config.toml
balance_loss = 0.0183
num_attention_heads = 6
init_std_o = 0.0
optimizer = "soap_variant"
warmup_steps = 50
batch_tokens = [65536, 131072, 262144, 524288]
max_seq_len = 1024
Below are experts of layer 3 (counted from 0) of a mixture-of-experts language model. Rows are named router (the router's row for the expert), gate (a neuron's input weights, with its number), up (a neuron's input weights, with its number) and show model dimensions 0-191. Each number is 128 + 24 x the weight over its row's rms, rounded and kept within 0 to 255. Numbers have three digits each.
After each expert's rows: "comes after" lists some tokens at least twice as common just before its tokens as in all text; "mostly gets" lists some tokens that are sent to it at least half of the time. This comes from a sample of Wikipedia text that the model never trained on. Tokens count by the router's weight.

# expert 7
router:155137162163101152112155212154164105113153150082106151112097145145120154131127130102157109119105113114148133102118142103149103148113149117156104167155168149148114148150121158098150099128099102155164150156115105148109105118108153146137108099090148151095103146148151115103154143116107138150164120100156156153146116118114108130109109147145147138138155112140105111151094100139154143151141118095123103131151137157114111142135127172156143150146156167091149111110105151130113109150154157119113149149103100140147111151097104155091107148117159073105121082150148080100103151111177142111
gate0:101140134134124125149101196169125078136110131132142103124125122113126174094091132097117114151073131103147058134106099080082164096138132108073080137123133134105148148111128134108137127170133128123161139090150101149090129130111119176137134121099141145147121148135139159100086141113119113156118118133150119132100128159102134150094114111142106094127156134139122127131114097127105100096135154165109132132146131136163119120121136147158120177160112128152134146108136094122108136144101135161091088145112133141133130147105151121115155113120132120080145104146128055099091094165154090106
up0:072112156122095129104168136105104115127116128064101131143130101124156113137105114137118121141093103131125104139141155106090168120133117085150123105149150099112148149113141148103109128158120105149063109142137158158088090147124090134141117116163080165174092133141117159146162095149113148122104124148160123152147162158136135106144110135144173128104112129131127059133149111130133090147138119089123132126139136135108129138140090115128087134161157105094127096155085097165092114117165126133112097107114135093148132118152161143143160077110132085114144129114134131132152107084136160137
gate1:119124138193125156123138137104117104109078152081107154158151114113133097106105160130092135118123164113111095073134127155120153126150135170162112155145124112091109115128146128097191198135122104100109123113140126152106105127125126141102114087139098180133074161148174080130135175089120136107136118106142110146133107148109106133133154112102122144126173144128167091119098091105139154158150121114154122136159146097111111130135122111106099144139117111133134116114169146110155136155123137124130133118136167122135135123139091144150151152134143071122139087126117091096152127100154092113
up1:171137127125132114141130100109144164142098141116117137144070114077127147114116126132148165121162141115104146095155136146064166112142161137148103104126148088120135119148147136136156103116159104133166114100150144135120107122145137135114118094175154141094102114136114109107115098091093180140117108124095112139126143114086142131100128115103142137146191128158136131102148081111130127049122134150118143110119147073157114130140122121138164164118123097107112143130153106149113167088160136136130107144113131116176115133150115125125142126099116122166105145182150174152164181146105115102
gate2:106136102100108102175149136138139176132123158107140120121089117127142116099106124154116117158162171112097113095160088123150164096114129124128091183144101123125141132119128153094120118153144103126114151172110119099141152104114160137119161096120105134122078113127134117095141119134127144161085150129148151117098140142142167169135121139126130067103089176133142151152103082149133113130134095141103161140165145121151117113167098121147135173133154133146144110109111146096150149149157170128121117122120117140127106069136104144117123138129165143125134105146137107110224104167121117144
up2:173173106080158153137130136114137104135156129124101110127161094106108070124141097151097105100158106164147130122135145148154158129160137142139118107149144143155151101123161126138123139136142120106154111114147158131123116115129177084136127118095154135104114109107168155108101149137127103136135172124125150128128128155104161176106146111165141135154135118140168179133129108144100166142096113096135115099136154135136121145145119124070134133130124152127141148136125140167149111144070152127095128086127101099134170145159106113168110135171094081099185149184143124149101165137120114152
gate3:122157113121142125140170144089158136143123119125108151156144148130107156139142108152165104148093114076150138106104164175125129137163111127162124133204100111123121118135144133158146134137161142139136097139173110126157139136124158142130109152135165161139114143160195150129130141120116094152129128091097139138118142146140092138113116165097106114099175171091144095143151076097126128140096094158138131100157131116109124111123125103162111117115120108130121118145147152072117144127093187120145126115107189146101111110140106157101139176136121131148143123123159125066144099103128129145
up3:130166145150142127149142163140108100162157069106095146170111157175097157143117111125099153135133151125140143115113145142140148144131119126146126107135121151124117138144123091136133187115119160162142099117123148172151162132071119099137125121168137130102102142149125134128102112126165111106121098134118113142134156170126148133140136105094109118085113075102120103083089113145155124145150180115114144150121100123142152101159156185141153146164101103143105095166120110122126141130132178119170158133096117120110155148094136098142107080125108106094114106108152125091181108117153157139
gate4:154151128134126149144137126119107087115156148110110141145106134123124111099110093125121101171151104105123098130126132093153137172100122098121133104184136055112153153114117122090126089135119144120144129113163124120134131144155126101070103144155140097108106175096134149168157101170148107089165164086199128165091107106130143133147114096073123120146100138101124130138101132091135123131116110122162171117081152151155122122143106160130127124093149120138153154163127130168150134140117133104117105113154139140139158129148139123137115173158113136137125187140112114107130158141129133082
up4:154151177109160115145162164069129132127173166106117121148135142117146129119146122096108092103143146124093106107122109130131192083119143127113081106124103131095110122097146143111138135139099118112109144132127201129133132133101122122153150098119124112103118118118106139143112120130115185162112168164164155109072165148158110166139155116090144162145152119142090123184090167134118126113132146161121121136146174148158124095165121146122117111105125140106183119097116156140140141134111161128117080132101083147126143109160105169118157105140113124087135118131125130114113117134130127140
gate5:174135127111125161119152131092150140176158135117094107153126188098111123113138109120157146149166125068157078121090165096159133115136159149141108152136130175151134108115131160081128106099146136080124179124111123166130100127155138127128139145119098192088118155094116106128127078133117143118128093162153129148140141080107150111119140134101101131123154124105103137122151099138145144146153154097088123090152123173106144141151146098128117148134118134131127123158124110125167174103162127122121100126115154144152105132106132131152126149117066141132162146102126109141146160113169146127
up5:145137119118177119123142089155127123162155124093117131122150182140153134110150141114145177144098165110104107108103085139124156105104061129133134136091095125110095161171142134127103153173099135109133140144106139123099136110142105130151166134147157114151102059176120076169164138126105098147100110115132098119162169109109159084136142161112115088110071106122119128165110128142134164087122131121138129142137149110149149126130091124134115125141157157125076142114150149120138114125163102127124123159121132117136139108112098135092097136152118139144101135114098144126152163084103125148
comes after: "1", " ", "2", "0", "9", "3"
mostly gets: "6", "9", "5", "7", "8", "0"

# expert 1
router:149140130144101142120193204139183116116147134116116142142073128134106151070133168126166106107103123121120156100106147111086064148102159091155136139157178137133124166118135144082139106105094132137142178135136118142114105100097151134108117120118147091106122172146135111115140170107125106148141100101145129189132103156106116129105120134149148133137135117136108124151095083141147144135150135067140113130110139138102091149148119153167113149140162146140144163113109139116106096143142141141110094135115127118143122125128115135101110149135150100097105178131165118127126138092138129112
gate0:137148145131142090155136112124148097092144128161169160144118156136156162128124099182133118132140117107125097142098112155114113154118102150165105121159142121116155104110161127176132097131100087103117144100101101111121082090143128113132123132112139134170172072124117125157117111110113161167110126111153097087131113110137063119153140120122132152129140140156166105124189129075118129143097145103119140130112130132146116118157137135173171173126138175155124125125136122161138125112127123150144139124110081107142149068121115155116101116128104096116132105124135169117136068094162099118
up0:125199111162123146136119123159156150156107169133124109138151127155122141078087089151100130165165116126142121114118114113126133137161144134108148118113154126146115127127125119100121152146069160126153131138128152116085125143170120137155096109154103133152144108133131115113112141121109100123156128115077121142150113194172124124146150123094172139140114138182137123131145130143133139110146104188115188117136122151160098128157083117093116100086140113123131139137153117106106114121159086108148130116114098154176144132146117149107125135178160113163140133145088152098133199144125133149
gate1:100134114137114201094140142153106142101139146120117177152136108137099132135112111132157158131131153125148124149105104127111100147080140141149133111132131148097163108111131108088108107136085150167132142146111087142135109103137132123105120126120152119126069147104138116126148144159106110126123150177148130116112122135168146054155143140099116157120112131145139119164126147099114121122118140064156125141101133127131126126099109072133039102111171131110143121161139128121146155121111112094152117122155153111138133095146145096094111127103132158121080122109155139085115172147080093120
up1:138089122100132130176111129106131124096119100158145134158101154116132162168111114095119111104147074110128146132118127160130108124115120118113121124126139125180115138133166122126162128123192094168129140131115097129135142148114114113115121090145091143101134144114094126143119126115107082114168127094153120093133146105135117132135077085127136142150169191099108110148125107113145125112102127130107090147131138123145127128134151175137124103121120137129090150174082122089194138150139115169099152146127130129140100122124136122129128172157072163117122130170131117093163177167104110074
gate2:169149133077165131141093136077103107124143173119085097145105134159071118157168154169160139088109139117104153128084138088155098159131088140127150128133138137099145156093148151130082113104104131135112155104123157133119104122130120149116112108146117084133143125133130137149103142146154115146140114119135094170137114107130168155150135089106131127162118094147118114146106141126127119181096077104122146102083097132121088109125090134134116139122136138159128156139114132109149126108123118158128129088132124095116140162176102132084155154196163114145139149144155100140133104112140127100
up2:114132110130164126085137172130087138155148126131143154123112089141151085125152102110118160107113120188126143142118109113096120134100117118136097122173112109139103129101107153122127108105072083169124150114129114145157093139105145129130114152129151143150142130166120104121128141137129131144123129126147124078168133112194121140174140128143123158112131142165150124149131100167134121090148097150155101109105073122138095141133134135081141115118105109150161133153177168093082111155124127081112137092130106141168165135128095107133120121101109073124106154160139164097108157163115139151
gate3:132125105126119120162110099093095116153084129147093100132119158112136113153155125117163147153157111139094118120119152109149098101115154121092121158172147144074098149107148136121115102139144171098153103118128116166123098117132113101150108109126119174124094140141148113154107142169079114136163133139133144166109137117136149166129138083176104130109061136144128108139087122097123118136131174148122108111141125124174126096218111136122106105113137114129132178158123133116096079116151134110128122102105149148128156109110118131140122141133134073122129085096120122093137084127118108151
up3:088116174146105133110089150126190171141156085138087153139169109093094112119081142084132105114092130093152109135121105131114163116146155133133119086123161135153128106122135114109150157114128093109126134130131122137089124131142097131101078159161129096141146117115134125138134108111136178123151110162144144173122140121100161158082164109143131126106135168172146127137172120116136141082157141095114135096170077103107118116087133114121126138153125112098104116137142139107137100146073140156123104144119139121112123125157176173136113134142133139117166137153124115120088093097145121152
gate4:142182130162153135120119161155102086113125069158139121111136111139088160125138140107120146125159140133114140100134158112137153164154105137154089136104122108104175158119109122095127150136096156151127090143146114138141120123125127132110064126197143105109141123179131121148073125128123096142121184099148102147129127142132122103137127091141103107098156093158135085093141094128139150083129154134163132116137154131146123141149158114139113174198125130138142147143132120135137108104102130098107155116116147134149082152165113169148157133109108125134082170094139098122130108136136141109
up4:135128168112132183167083095083091106125154185168152105125085139110113135100102129110149131158079175108173114149065161134139123165113137139146107104109128130123156129151128116150138177109151134115112164122127142121096150100162159093159174179174148132124134126136113097101082129163142125115128122134134134138153131129123112110124108109153098149124135093161096114119146087140173132158142114093160118159115161134123133120132145132101107136133148170125120106139206146147131153146140129170119156125144167109109139147152106134138112109127152146153128141125111107100126145142127131131
gate5:132118132193120162107123111112162131118124160119125087147124143105168146105132152148126150139165159111113155156161147119142113131152131151165114101115132128130143147113146124116108151106127119167138118127159156139091126086112139121057125131170144153137123127140138123137105137163106113137123106102142093091113137179143152073070111145178101141117103089125166138101134117132159126097124160124126048122114109079146159117185123175123145155126137142119125076106120105137136147135116123139143122137077103140122112108124135118134109112134145165129156162141133128110142102093071140094
up5:111115129139165135096133150096118144116137141081128098107139132131107134099139162146126132166122101113105098140149112096134124123173079085146112140105125114137103141113094127156124123125124100135126187103117104135105098143115090115159145112143108153177129178136124158159123126142122167124113117137095156111155161133165117141134130152150147117124155123149141140118127163155130096124125123146115118081102113174107098148144131147121101145170155106167078113134132147111156117099162106114091082148140122172107135164168125138143162165105113138115145123078130177139142092124156042119
comes after: " ", " |", "1", "2", "|", "9"
mostly gets: "s", "0", " ", "2", "1", "–"

# expert 3
router:146140138176100127118119150147139114100130141132099128134109133127111145132124131111131125120113121139140139102141158113098100117122179093139120132169158137150130096136144154170156108085101077145156159136075090166114090108110140128165116107109136147124118157148156130105153130148128111155163138117135150071119129128105138127123107149136153151125095108135092124154128175140150137162147109075155095138109097213105086119175142161148118138146147164072141069115114152120113111152150150117136122141113096155142156153066109147150120145106137120121119092143143088133113137127115136103
gate0:137114164135143147107135102135121110119097117147122106093157127077156105101151149149165078197099112077162101133172124114149121183139193128158135136131113111160139151100168153094109139101137138146112117122107123119189087152114104149147099140103183130121137116138111130096153096137170121098121162138098136158154125156127116131169157130114140136107138100110125091151093090117157151148080095129161135107161137127129139086120141098121151122096130116132116103145135120103127179148101131127121094124134170120143134144142144128094155106141110099137126100125133127136130123144165093147
up0:097096141092147096114141159127133121156142108133160117091150086121107153171084127163131127124165113120141088169111155102143131155115158108108100120159143108153124110125137115086117108128125119171156171129092164161106177123130117149138175102136130130134117135131049138164130111113124114162159144118159106157105145129126121112117129130130110121139148102129124107116082110149122143095162117137118116136144137117120122095138131138152158120120142143109160086133125143093090111142107190165132151139089123182134139139102130127135142185122163100088120098120115151143156090121066170127
gate1:114085106127177131149156120117162150161125109098131142089135118113132160134101145139142170145159088144101149134171126108135126168116116140068128139095132139132090141092189138114102117147125124116144102151133108104152143104137139176116116123111123121105137151131115132139176124129140156140139171153149104112094180119112132156146151126118124125163145154172115150116116118122086132125138125109116140160169144099111155114137068108122108114130072143153125162094107142128123164151134150117133097180138159121145136075136126116141117060096082124136108104123131133146090123124085084149
up1:129143158066124103135121125140112151141138113118142131126106126112158095121098120175151109116093124128107114125161096119095150103132102118127110131114091139130142123150116139089139154107187141118117140125152141098168127121118164115133139105161122129119102106095114145131088098136162124111053132127121151143135143140150129111129120132126125086123065130101115159106117107112151098099090142179161098134123121117181134115115127122147146147138142093120143190142149138157134150123165127158121114109079076103082095070138104142142114109143126144135153163126082148088171126120130087094
gate2:177097138175128121134169145134105176123120149093089137156149149125145092125134144103134126090115137123130170161122172144144135156119142094130131146102148134090119137170142096162126082154093124139135108134149099124151119148151104178087128121144141126124126132133142080116117138106120120140120126150130132068163187099160160122124125084199139124148108102136135116092134195123113128155123149100103136141153130120127108123131141130121125134166161124152170127133164094136140136117150137156138132151123105103144142133124102135139143131161090125083145206122130132110159142152153131177
up2:109112144165143137101167093109114111103180130135140124145160107158141111167144158125148122153109152095177126129116149188138106122095132115156100121148134104127149139131138134116112132091159090157134126134146087174127135115155165084163120090129156134122097170103160129123160106124120121098147134153135125117123115145139108099100177172141146111138103116144121088117115090115153152168104064132131112116138167131130187107123116128131112130134139116138155139144141114118094082082073087123168109107089141110107130144141117141103087133147097110125118171117158118121123077122126147123
gate3:089126125129143134092134131134108117136128096098141080113140131194158141166135116143170082143123149157080113089129149135126129133152112097126114126154086152158129146183141137135128110197137133130109122111088095142117082125126108099119124147096141131183136124159114123119112124076127092110142088142138131116102069168094131135148169061120131140141112104111134164120155128110139115168150111102129129123101131119151139106096132100126117116149136083137090133108110145169101116129102135120152132121095151119122198140132128152114149155165109137134171113139127144092148117114124145155
up3:115132142154091135172135160101167101087126126137123094110079088131054114140102124137119113107130146150105134187097162097103165144127081130101152120135140131146177083148083137163167101115142131111134077164103094169141153083089131127146170088126145107142128125130141133125118124138131152116101141158125151123110129097090106138093112123094101152155113131083157138149106143114095157169134104126097152158081093107131078124114106159129119144146135123152135127137087147149132117132119123102115106144121129157129127153149133160125133127142098127120118160121146137156114100121102104106
gate4:139146160102122141150128166145172107111121124123117117141125122215148066138109110120113159106114105159114111123164165117114119155127119136119112118104132074130150124131135154126126157108122099151056150147163130087110120136102109128104067132135093100130115123147129112133109161154115108151167159160110123133103119133128108119127144092100117133082157145137118085119161109136123123113202120119164140160148132155138145127118136111115129108129130100138146140124157122118178132109116135110144117139193147153177115135095139100111128104139121140185113098123144111133132132076131101179
up4:133119127130156151132146110135122122115148125123137158086150167084137137102141109140124098122155129154107154117133076143164174114150180144098140133135159162141137101127125141150122142142110120135148178108121116108093097120152139147089128117097120136109106125138101137120148176153141122079152122160112140082157135092131099102131131127160121128127162134129120121159127107103102169130133116118186123096101109195110179143122146162128075174091115134118147134159145122131158133152107147161099081091112109076097097118108086112140124141098153143155106112155161139122146118165152139161
gate5:144144085109135121135113121134123137142093151108144158117160149092148132128136144111101096104158124157128120150106141121103110122161169141164122172179094154128108129184148144112175123135099130112124130138109128179162095126083191125138140150100107133096121099103142137130110110132145160121114137141155125150136142121114133130124128150108183130146122103139155089138135121162105114126129131149122131143136107099154098115125130127106096123176104150140072130124133067160168144141125131112188158138116157130136164112137180094121131151114155085107135131193140083161095100114104121164
up5:130117095120128125134121145149119163118107103130075124142168113136128144111125125111141176131142137137139150162154111139103146163127105154109113112115159093102128097139151117090124126122112082148109154131134116092139138109150111118153106128131126105122169161176107164135146121112088035131145131131105144139134099101163126112137118159064126155063135139150165176087119141142136170145127124101147144116144138113102084156121146137147162094107147132103145140107137088092097105140100127086127151135096053110136128122114112140115144157160095143097133122142093106110121143114148139100
comes after: "\n", ")", "\"", "%", " —", " =="
mostly gets: "\n", " |", " was", " and", ":", "|"

# expert 8
router:144143151151103146104150170155153100106144146105107159136085151141121150146100144103148103115104116148153126103188147103084105143107149102151098139150161148155117140149105155180147095116104115147155176153094109157106102112106143144136106107079153141105108149154150115110152144134104118148155129097150156145151105138103108139112113157142145169144134114141110117154099139142150150157139107099145043144097117158111108137158142146157136144145154157111149106106110151121115112149150155109127096155106086119144145147112106152118116152111156118101105081155146082112097152114102147106
gate0:119140154126130129134109141116164114157107152139124166113076150140134098157141138118121104081143125142133110104161088147117101146134138123156132165109127137095162118102128167127089115102119134090069113106124126150117130093141145130131149086137122153178142165174143154117110131184111137131099148150082100127151152116142124104110096187108119133124084157142145146149128109151137110134104076193125125141104082093127114152150155095159117089150114126176103135139102132105081102107108143101115107122136104153110181157133114109126120124113164131133143124132098128145109171118163103112
up0:124130143116100170160090097194134135112076137115129151152183116096113127112113148129087134111132203114139114081104083134147146122138153136133110128155091160168094153089121062095119136098136137159099166137126150142169126136122114129080129105119137119124157132098132154123104133141098163175142130107115110084144151113151173114131129113158124111127120117119125112141090136139101167128124147110123135140156110135110136150127119173141149128133151160158124124115102115137092158135135112076175146151123145152118107111125158107105144132118130148116175128103118153122159120122188143105
gate1:138119106159151155129134121145141142072141140127128160156062104153158145162128126099098105090100155142127120093125141125163140104110137126124102130142115155135119136133148139110152129110102096132122115105102130133121106080106152082098138100142154157178156107149135107106131151159147127076127132105145135098114200060129102132124120154140145112090130126127086113153168135097132146129115114128114138136099098093110102179074109143142111120168166159135153133112110104091140133120151166157107096168085143170157162121155149132141103123094144131121105121123111125121148141149137107096
up1:143130113125154145128081147140133171109128123127147131112141136131153117119136113077149134158091082133127139166117142149122111077170150157161125097157124165158137109151142102159148112139139129122151143074116146130130141116106141102151125114145117078126128174137082102136146090094121096124143092098117133136123202096094090143135166136166144068101124113139138134117094137116134145124113129173116130135127129112119128072124127111124112124125140130160153164108135108109132118133181127154148162135175122129148124165179125149101097119099169169146125120146127148077159090127091137115
gate2:118137179129099118159153137137111089095108160128083126185108135115101150140138161095114127119059083154149091135127150131113109122110118144128142103146145160086128139096118112169150104063164140155147142165171116150128145114129115097096173085130115158086104163108153130127143142154085147119136145158088138151170150126103116140131133117148104167121120112109145078143136099132125124146112110117122119098118105165121096149126114137131131114130145163142130135128134129145089106109161175149158159151103108115156150124115146164126144103119136149114122107140112137147146176093110141075
up2:156136136160130075134143144143148082103072159135101151152121082114104096109085102107141097128168147084125141130144147158099119081158116137144137143151094087087153118133128173130114096122133138112153133128177110128194132103143173110127108118147093121115109116143113138092167099110129139126117095155126137104125122099139091134178112152104096143131137151140085140134164128151126069126142126129112087149101120095110126134115105140115127167121129158122143133105133079109154117093140174139142119102139114144141088080126100150076099133124141152143121147103092117117131118140120150133
gate3:149103139149107152122058125188111113111133138118157134114114131108140120101135160094117130095112122140069120117094130109095117143148100136118108128104140136119141137149152132135143171134158130136132191132111121108109113127167110151114106151099131145136155101098102137130115107123111154105119113155151153133161115117104126105162142098126157111117143126161131137182147129108124128148113111088166121176116088108173124101095139129093077116099137083130170075110165124109141178115159185145117101118154143134114130166166098123132123154113145118115137113140158121172143146088073144127
up3:135099084096117118162117090146111148124098173094122130171113151170153143172115164130147066106116134087127134133127145124099107137141139131119120091099123110129122137131095063151128100130097129104131176140131106144107114123096126156108158154131128122140131123095118136096154136114104132113142120153112111134161136144088125150126161095155117147126156104071163145134160162125077106168145130137133129109128170100145125133143117110160148126106110146109105154089090094099083127103159115137148150164147154118107129129120133142116193121117097155203109143128150157134133112156142156134
gate4:178127098104137134118137117181110117136143122128090162164144137140093078110097159115113100112081136082148100153135106153133095177116155093187087143161147125133123108142084123172121135121135120152132137058113135115148132130101109169147092129130094118139158138166152126099130087191136131121156126120140136149162125122165123154177128100110089159097124134119139096170112163116118169090166147114118143107140134132151157116183134139159115160118115092126103140142127096127106111114128153144113124121103156101134125136108118125123113130147152116147117112153112136110132136170092127127
up4:135114200127142121110140111120144132136147167105139125103155127123089120115106133138123121153129084106089141142152107171156096121116109109110103129120151140162146143120111163164106154132125107146174117109105075144120146158088136134120124112117129142110139127122142153130114096197128146133078157139141145125139124115108132167121147149107097170114114121128140110113160102147093120066206066136117122120099138150148149149110137155111091157105144119086162170129114113111140104126105085103087136119157126141132120088118124114127161119184103152129151117102137147161137115133161093155
gate5:167156151155140112114091153161140149163109105105111160157129133175067110167134141110147118130146080119152124133151115092141087131104093112129178081147118141094128129105106174148149131109110123131112119127109128134125166124126111108083144127147118124125175154108152145139115139138172140074119133118169121115189089129128130119138165122110109129147131167170129122133137159119107138150140118123172098145157117130127140128149157118135068116156141151099134121102145157107120183075185106136125113134132162141123153156115173143126120144143113128109184156151156092113139127145104128135
up5:121138118161149154138124146131119125097067128146115150137115143121111126169145134075155132108119103115146103123125087103144162160150107091161175120119098199137163090124088142149135122105136102148148150089159139103126158129100126145120131115110146159083147121171137154114117142143120124132110131133130043119141157106139143152108092145118128173133122118158130156126146142136121120149097178153133105158150112093116142146137143121124115178121089143181109114104138092118167156118125127148154126138119144091150094154100117115129127132151124129124155160109167144070102180106135141122
comes after: "\n", ")", "3", "4", "5", "6"
mostly gets: " |", " the", "|", " The", "The", " –"

# expert 13
router:144136161149088148107174196157179103115168146094121121134084144143129147109145140116158102098102111129143159108124145109101096154107165102143122119155178144150118181136104158121130119124102098145169172156120117145112107123104149141114113109096148124082102151149138107100155158107111121143168113102149160163143100131119122109110115142146146152134140110134111119153123094133158146147139111092125128125138106157123115148136121180149130147165160179099152118118111153120111109150149147127123147150100107084135139140100105154093092155129158091107110155141146073106112146100129157098
gate0:138130121129160096123148135124115139133134113149190119105111124134106148094140141182146047130129126172150126144081130118105140107115115103103136123114156133104117149127157124128094138131115182151107108116143165151140125175119130137087104125182150114080097135134073125078094099116114130142096168133172126141108168152150143117140129101134152122123121139130119105151117120126101110134114113120127137095152166144114111121092119131121123123145208141100125162139097079126127105131151162161088178109115073142118127119126140161119124126120117121122131107155170089162122132149161128105
up0:115146086156127125133124174119094173138164128153161095186088147125135127145138088151132148102123070100156132129114112135150127121103158122097137128117134091114113133165092146121119109134116099148122115116133157120149113102075102130150123143168113129153108142162133129137123157142129149147137150144126150166103174075145134155121093098155138134090124152116147131137114145106123157106138077109097153126110108130117158134147140122156110121109120155136142114130065140117124146152128148146103109127166136141192139115185096098138151152146097141122099155133127212120080118159124145141
gate1:124153150118129136115117095168130140120120152127125178062127176130160121096107119113165059162117127133113156143103163126123130131137132107103117099117097126080177140139169136136108133128110163128157097160115130121116151110146153151059123154147143141123090164129157123128121111108129145136086157143121167148122135123148158135079145117157137104121121125126141133087167133097097141083130146131126138134113103124168122166135177126091073138117125134114156113117099169109115124082176118136150076165143146124119128102133156124131083130138146131100126142108155110149144152087114111155
up1:110180096142117137117135156122147187141113091165117117101155141105153097154172146121180097133168120100105154066124108164137136113109146110108163132147164120125125155157148102128090139105147098143152085098132145145107165164095144110154139100097102124116151106108148116119145117130148105122137129135118163152152160135135097139196097117158116138123151092109160157144163092115146147153122080157114135114105147126119119143133120124125144146123105121137125119136144133128125180138187100114176117155149115137104129143154076128095119129108176099140161117135111144091135158114136139144
gate2:151138140147122123141094164137119132104168129116138108119125086123120116134118130089155084144132120105155091113142150128083132139120134112104123141141065091131122081123144104109134140064125111120153150142145174163121167090118154106104108168108137162140155142120135122111143145127090111129155142147155161179111074161147091134104130179149082179133131155141158128111160117134144078135158135156125121110127083098167124103081146125156080153109158159144124109132113102114105110110125133104120129110173123105126145152119108149105155113161115108111118116110088122103160137115096105138
up2:099192131117076150159106119129140172081117109137110097141162139125090113144131106092150188123144100157095115118133127165090141118148119116123145211126108111159126133093126156118150116103141124160152170111091159099096125093128181158133122117181103130155177142103129141109128133099107143168123111110133136141121146149130132122126155129145121126087129090124145169096106101089117131107101112138111145115112113126123116154117142133131144140155120154079096111152140139102127083144114120143156099117150110122138115160123139139122065140163132083134105151136110125159128106118172120121
gate3:127123156127093152134144114151121173138132117142123094130148154117136103139102171137043122139147110161156146171145125121142102136110110108099170136092121183120114116106102132121130113138100135149140141101140150115138124130096182136148094144135109150155112130134103154132170160116135112151125176131162125164151122094103140142146125129155120129128081145122161114152110147126151145154135147157137094106149118116183100145099132147184169143123179176128151132140088102154104130113179182082116135156112133118121138114114141115110138164105167136138123132114128112168166162135112155095
up3:126117139119129145159104159141105157156164107100107087125124142107143104170153125148069135162155125144120144146143148094153091125117141124090143114139144150081146140100122129127124106155101129128148069092096142117135103147106145121158112166136095143113149124131115135149154130134154114151109147096142129171148146072130158129126124127182106120106060140151135161165071160161156131132131114126139114092174129101151116151091126134162140095112154152126141135153108090124100147097162152135120141147142121096120144115145157124126134144086152116157108091118112114165170149157084108087
gate4:143154114106154120134195122129145170107106123141150087101088137141160160093158118094143103196130175100135129177142099151128131128114124121129166132169086117155141097098126143131177119111133096100132167142121174139180101122128104145154120128135074112120137122148159133119117127139104139130174112126187130146126103117113130107096104161139129134136148156150106121153114132121162149086111175117153112126158089133110115148118123083168154108151117145134090178157118123122150097100125153108134132151137176120071147154130149138100113135115099106125119161138122124132130137119135143128
up4:106130149130125116103081113134124099108137127163133161111135157137120136132145129130149133081138116193099104129092136155105124113124131134137123134086143137056127152136101111125163115160106155138149144137094148110097121123151153130116114152134109119136121024143106148180164127087132148163129111189105134089127152144134162130113178148123131142083128119108128108168153125135126136178140113145086116131104099113125098128130139109106152107114142130119148081119112167131114107157144128126085119143102097110181120099167087156139119130110137144088114124127121174120150146154129130121
gate5:111134117083161133110174162117133106135154144125120155128143129094151157126142115174102098126110095131126134133104129123161117138121131134095144172180111089138109182145141130148070114152089162107140159104144168092136122078159143170111135097187107090167126131132142147122088126164104104128163118109176139181121176134143118152155097089133151138134123087141149129148129137103136104122123106147157145124115117094126114106170111147137155120136165155091123154136146112125096123156121108118103133124097123115088117134151120148122093170140135139081115141135082114147147146130129168127
up5:120130136122147109115138182147127111093158142101155165168084143093152151172089112111133120133113105129099116163151135133151086158097154136148138134091100111145158074134105116144123103113142090106146119098126135154114116121098134117139136146130098096158099140116108108154062158131127115144128132141104127125128157112142116165104163099122121142098165087145112109114148118156126139124153122146111102156147151081094113093133121132159147137157139089094092103114154120113087097154144097137127128129089113118078162131131102140125082099101172189112146081103117144143129113087120125122
comes after: " ", "1", "2", "0", "9", "3"
mostly gets: "4", "0", "2", "1", "6", "9"